config.yaml
num_hidden_layers: 11
hidden_size: 160
n_experts: 128
experts_per_token: 3
d_expert: 64
d_shared_expert: 0
hidden_act: "swiglu"
moe_layers: [0, 2, 4, 6, 8, 10]
router_score: "sigmoid"
normalize_top_k: true
routed_scale: 1.0
balance_loss: 0.00319
balance_bias: false
router_noise: 0.3
n_groups: 8
groups_per_token: 4
init_std_router: 0.0182
lr_router: 0.0022
vocab_size: 13156
norm: "rmsnorm"
norm_eps: 1e-05
tie_word_embeddings: false
optimizer: "muon_variant"
learning_rate: 0.0132
beta1: 0.95
max_grad_norm: 1.0
batch_tokens: 65536
max_seq_len: 256
train_tokens: 410900000
max_steps: 6270
dataset: "wikipedia_en"
Below are experts of layer 4 (counted from 0) of a mixture-of-experts language model. Rows are named router (the router's row for the expert), gate (a neuron's input weights, with its number), up (a neuron's input weights, with its number) and show model dimensions 0-31. Each number is 128 + 24 x the weight over its row's rms, rounded and kept within 0 to 255. Numbers have three digits each.
Before each expert's rows: "gets" lists some tokens that make up at least twice as much of what it gets as of all text; "mostly gets" lists some tokens that are sent to it at least half of the time. This comes from a sample of Wikipedia text that the model never trained on. Tokens count by the router's weight.

# expert 124
gets: "5", "4", "6", "3", "8", "7"
mostly gets: "teen", " eight", " nine", " six", " seven", "four"
router:121133135108110128132170148192103121143104146158117183137090135110086112094132109101113118113148
gate0:113137176131113130112131155170121122074125169124096131162140111145106098116079130112135149108176
up0:139164127112142097110133142149109104132083124136102071141097093107123139112132179161133076163106

# expert 67
gets: ",", "),", ".,", "\",", "},", " ,"
mostly gets: ",", ".,", "},", "),", " ,", "\","
router:146132158135135180120113119162140147139089151147128172102110146090122129038133132125130099129107
gate0:111175172127146129132144109117057143167139140175134138114146124179135165132066135137173170164155
up0:132099079103094096129125152148152097097135135121120121149104154126135130195134138126085116136137

# expert 44
gets: " H", " S", " E", " D", "E", " W"
mostly gets: " H", " E", " S", "E", "W", " e"
router:145125143127148204134130053166134135142114142112119146141102097117112114086105114096114109064116
gate2:093114157122098101166183138148114178170155120141176111108160083130123149118105150124175118094161
up2:151103121156153128098119158105157150087113131162084149171182141152095116138139122161129100139118

# expert 63
gets: ")", "\"", "),", ").", ");", "\","
mostly gets: ")", "),", ".\"", "\",", "\".", ");"
router:134134136103114149105166108169171134121095162162141125104090108122096143103113149122144094099134
gate2:117151121111138126112143115120153155152149145111080122144148149123161125135118130143099163115191
up2:082138156141108137129148106116099108121066119151192150128095120158088127103140123081132081121138

# expert 28
gets: ".", "6", "7", "2", "4", " ="
mostly gets: " commemor", " married", " Herbert", " Moore"
router:171137141119133176124138100177162131113110162152108146119075112124104151103119088130113090130139
gate2:138116105105138154093149147161146085140140094103195133147107096116097143100166120099134143153125
up2:112134146128135152098135145132126139109112161108105127125092130089158091127113136137131166165130

# expert 117
gets: ",", "),", "\",", ".,", "',", ",\""
mostly gets: ",", "),", "\",", "',", ".,", ",\""
router:140128160135119177124106098170144145134089158143131166114097143105124137057135138110117119140111
gate0:111102108161182155086150138136117083137110120103105151154140115106111149150121099162127105126097
up0:158162116074119183120140152142107111156119153122096084147123095137101106136110147095117112141116

# expert 9
gets: "3", "4", "5", "6", "7", "8"
mostly gets: " −", "3", " +"
router:156137124120155146126138117181143160142102147146113127118087123112129151095131069113114094159110
gate2:108131085164158119137165131127148116134078171145127173157121122105123117097093159105115117161081
up2:184134090128140102133143125141097126081154117155123127160124142156149116146152160091160144134082

# expert 18
gets: " at", " points", " on", " make", " and", "–"
mostly gets: " make", " points", " making", " reach", " pick", " hit"
router:146126119114149187126129134172138149116118153165101136121057121094085160094143115126127095133134
gate10:123131136160104133146132111136183141164139147137135120129127146111126122096151099126160125093159
up10:152171147154138131106128115120148117141166094113118108115096094086138155187130079116119191148145

# expert 89
gets: " in", " for", " and", " by", " with", " of"
mostly gets: " vs", "featuring", " for", " &", " Out", " in"
router:160131140134113167136153097148149156107142127176115149108086107123118130091134090128116131123091
gate0:132138097077157097074152102116117189137132125088159157130087090124114107129124130133135140106109
up0:160150139136158112151175109160152094147116135156122096089185138169148116139149146153108124124120

# expert 72
gets: "°", " ", "r", "″", "_{", "O"
mostly gets: "°", "″", "r", "_{", " Jr", " lb"
router:173115145125111170129138132181153144134116102115087146111093116150132170112159125123124108124126
gate0:104145093129166119171151130125138154127161088155110115130087174137151147111114168088109136162116
up0:140156150114173109158129140128153142131129158089129108139145166136120153171103122138148093102114

# expert 127
gets: "\"", " and", ")", " public", " of", " a"
mostly gets: " public", "\"", " private", " social", ")\"", "\")"
router:132148156109110156121150128149194177122086159143132130123067117132138126082118106115123105148124
gate0:153149127129155160072132139143142121108131106116140121127120154181121142112130133127150130104172
up0:116106130127076112137150138109156138119155152098138114130137114174111110126161118113159094089150

# expert 104
gets: " the", " However", "2", " end", " This", " this"
mostly gets: " COVID", " stat", " Res", " Rhode", " Prime", " fre"
router:163117149132137162109123094187153168105096152167128125117083116121117156082122107113099115142124
gate0:161182126169101176156128143139113121106149129102124145133123114107129086144094159138141126152103
up0:123139144113087169135115111103161085153190138109158136134123127138136105146140135077155145142138

# expert 83
gets: " in", " on", " at", " from", " In", "In"
mostly gets: " at", " from", " in", " In", "In", " during"
router:129110117145110150128147102154102122152099139169112127119100107153116139082134141142093112106100
gate0:129140154106079158148099124123177120126106141076075144091104144150158162128089126158105090145104
up0:087111102142082119090171120146126156150103121116091161082147183159147131106092131134126140163130

# expert 48
gets: " in", " for", " re", " b", " |", "ia"
mostly gets: " autom", " aer", " la", " impro", " test", "optera"
router:173121146108126189114133113157155131116096159145128137124079134120115148096135114129092116126096
gate2:150068144190092163154127123136113116135160133099145110099110158159125133136112116183142111147110
up2:147148123145161102110122151129145124121117154130130104125140129164070116135088097125157162135152